{"n_experts": 32, "experts_per_token": 3, "d_expert": 64, "activation": "swiglu", "moe_layers": [2, 3, 4, 5, 6, 7, 8], "init_std_router": 0.0186, "lr_router": 0.0014, "vocab_size": 8192, "optimizer": "soap_variant", "lr": 0.0106}
Below are experts of layer 3 (counted from 0) of a mixture-of-experts language model. Rows are named router (the router's row for the expert) and show model dimensions 64-127. Each number is 50 + 10 x the weight over its row's rms, rounded and kept within 0 to 99.
Before each expert's rows: "mostly gets" lists some tokens that are sent to it at least half of the time. This comes from a sample of Wikipedia text that the model never trained on.

# expert 0
mostly gets: "′", "″", "°", ": ", "^{", "Species"
router:44 34 52 43 53 67 45 44 51 47 43 53 62 44 69 43 39 54 56 53 58 51 50 51 59 62 63 57 53 65 60 47 63 52 42 52 58 60 58 47 39 42 50 58 43 36 35 54 51 58 51 53 38 55 60 60 42 45 37 31 54 59 48 45

# expert 16
mostly gets: "b", "s", "m", "k", "d", "ing"
router:49 47 52 42 56 40 61 56 34 68 46 55 33 55 44 41 54 43 55 52 45 35 39 68 54 57 57 49 59 53 47 50 72 49 52 40 52 58 48 50 37 42 67 50 43 34 46 31 59 40 42 39 59 47 60 43 49 59 36 51 59 46 60 60

# expert 10
mostly gets: "\n", ": ", "\n  ", "″", "); ", "- "
router:46 52 54 39 71 61 42 59 40 53 45 41 59 30 54 53 56 54 46 51 51 46 59 68 57 58 68 34 74 56 52 45 63 59 34 47 61 49 61 52 46 49 58 61 32 54 45 54 39 44 33 48 40 62 57 54 29 45 28 49 51 54 50 48

# expert 19
mostly gets: "c", "p", "dis", "St", "Con", "Par"
router:42 39 49 45 56 49 41 61 38 60 31 67 52 43 57 48 53 63 63 52 44 41 51 39 26 60 35 43 55 69 46 59 43 50 45 59 53 46 49 50 52 35 49 54 23 43 49 33 34 45 38 62 60 53 51 50 69 51 39 48 57 71 61 42

# expert 25
mostly gets: "No", "min", "lo", "we", "rid", "off"
router:33 45 58 42 63 46 66 47 35 48 30 44 58 51 61 46 56 46 41 61 73 39 45 50 41 64 48 45 59 54 61 41 47 66 59 50 63 35 59 65 45 30 45 60 41 42 43 43 45 58 54 33 54 47 56 47 49 57 26 50 60 49 60 41

# expert 29
mostly gets: "(", "/ ", "who ", "– ", "& ", "June "
router:66 42 50 50 50 57 62 57 43 54 58 51 70 45 69 39 52 60 63 68 55 45 45 59 54 67 44 63 55 59 63 49 45 36 50 63 67 44 51 50 56 47 54 52 35 46 61 44 32 53 45 49 38 49 56 40 66 49 45 49 63 55 55 41

# expert 7
mostly gets: "194", "193", "195", "190", "100", "196"
router:46 43 45 42 49 50 34 51 34 56 45 58 54 60 50 50 55 62 45 46 57 40 45 50 30 67 38 45 37 59 59 46 49 58 62 56 60 42 46 57 60 32 53 45 35 52 49 60 39 38 53 53 63 51 55 51 53 60 42 50 60 60 53 56

# expert 13
mostly gets: "\" ", ") ", ")", "). ", "), ", ")."
router:45 47 69 56 72 36 59 71 58 62 54 67 52 49 31 41 59 52 46 52 53 44 54 71 49 61 41 40 49 39 51 32 50 58 47 58 65 40 45 54 37 59 50 39 53 37 59 58 61 49 47 43 39 61 69 62 55 57 53 56 58 55 65 59

# expert 26
mostly gets: "==", "\n\n", "== ", "===", "=== ", "===="
router:47 38 39 65 58 49 30 54 33 55 24 60 45 52 43 46 59 47 53 50 43 41 53 55 50 62 38 53 56 65 59 46 70 52 43 63 51 50 66 50 37 42 63 37 43 41 46 66 43 49 58 52 56 65 49 50 58 74 43 46 53 52 60 50

# expert 28
mostly gets: "Mar", "New ", "United ", "Br", "American ", "Bar"
router:43 38 46 44 46 50 45 52 44 52 46 67 67 44 52 58 61 72 47 63 50 48 35 54 29 54 34 42 50 44 65 42 46 49 30 66 49 38 58 50 54 45 43 54 43 53 48 55 46 45 49 34 49 53 49 54 56 56 39 39 64 66 62 58

# expert 12
mostly gets: "ia ", "é", "os ", "les ", "á", "de "
router:49 39 60 61 54 67 55 59 40 58 59 58 64 50 53 42 54 65 51 40 42 41 38 59 49 61 48 45 40 46 47 38 67 47 45 57 56 34 81 42 64 38 62 48 43 38 60 46 47 62 43 54 56 49 62 67 44 60 44 46 59 46 64 46

# expert 23
mostly gets: "or", "In", "on", "Am", "An", "int"
router:56 48 47 50 52 72 31 40 40 70 45 65 49 40 47 44 59 63 56 46 57 36 49 53 48 56 55 32 67 66 54 52 45 52 65 52 56 53 55 52 61 20 60 49 36 50 40 32 23 51 38 53 47 50 57 56 57 58 40 47 57 67 59 44

# expert 24
mostly gets: "a", "an", "ia", "i", "ri", "I"
router:59 41 60 36 62 52 58 65 47 66 46 48 61 46 46 40 53 59 46 40 44 32 25 65 48 60 57 45 50 38 68 45 71 45 54 49 53 44 45 61 43 36 64 56 50 31 33 45 39 57 46 38 47 53 70 55 46 63 56 62 52 38 60 42

# expert 4
mostly gets: "M", "Ch", "K", "G", "H", "L"
router:37 40 56 46 46 60 66 64 43 52 46 47 55 32 57 53 57 76 53 46 50 51 32 53 41 54 42 32 64 59 50 51 41 56 35 55 42 51 50 49 56 32 33 58 46 53 41 29 49 54 56 28 40 58 58 57 69 53 49 49 49 54 64 56

# expert 14
mostly gets: "The ", "the ", "that ", "their ", "his ", "It "
router:43 31 49 51 57 55 49 41 30 66 40 37 48 48 42 41 54 60 58 52 43 40 50 50 44 49 37 39 52 66 57 50 43 44 65 63 52 50 50 61 56 52 40 54 37 43 35 34 59 40 41 40 49 66 57 45 58 61 55 63 65 47 65 44

# expert 22
mostly gets: "-", "–", "first ", "th ", "0 ", "/"
router:55 33 36 60 45 51 32 51 51 65 44 50 53 42 49 40 62 45 66 49 50 28 44 69 44 54 31 55 47 36 51 45 54 43 58 60 58 57 49 66 57 53 45 41 48 42 50 28 46 59 40 50 52 59 63 55 57 75 41 56 51 50 61 42

# expert 2
mostly gets: "Ch", "New ", "Th", "J", "ch", "Br"
router:44 50 60 52 49 51 44 60 44 48 16 40 64 42 47 43 47 49 47 62 46 38 48 53 27 56 46 37 51 65 52 48 53 58 37 52 55 38 54 58 76 31 39 65 33 31 51 42 52 43 47 38 64 53 54 52 49 55 39 32 55 50 50 45

# expert 20
mostly gets: "The ", "of ", "the ", "that ", "with ", "from "
router:40 49 51 43 41 53 61 59 32 52 44 56 53 43 54 51 46 56 48 57 43 41 31 59 43 60 32 59 54 72 43 51 67 60 46 41 68 50 74 73 56 56 63 63 40 37 39 58 44 53 51 53 47 52 58 51 54 56 47 47 56 64 49 57

# expert 30
mostly gets: "d", "their ", "his ", "it", "est", "fl"
router:41 54 52 77 59 55 43 48 36 60 58 45 33 44 42 52 67 53 66 57 41 47 41 72 49 49 57 59 57 62 56 47 55 59 62 50 55 53 56 62 45 39 50 65 41 32 53 60 45 38 54 38 62 47 54 54 40 52 47 34 75 41 54 40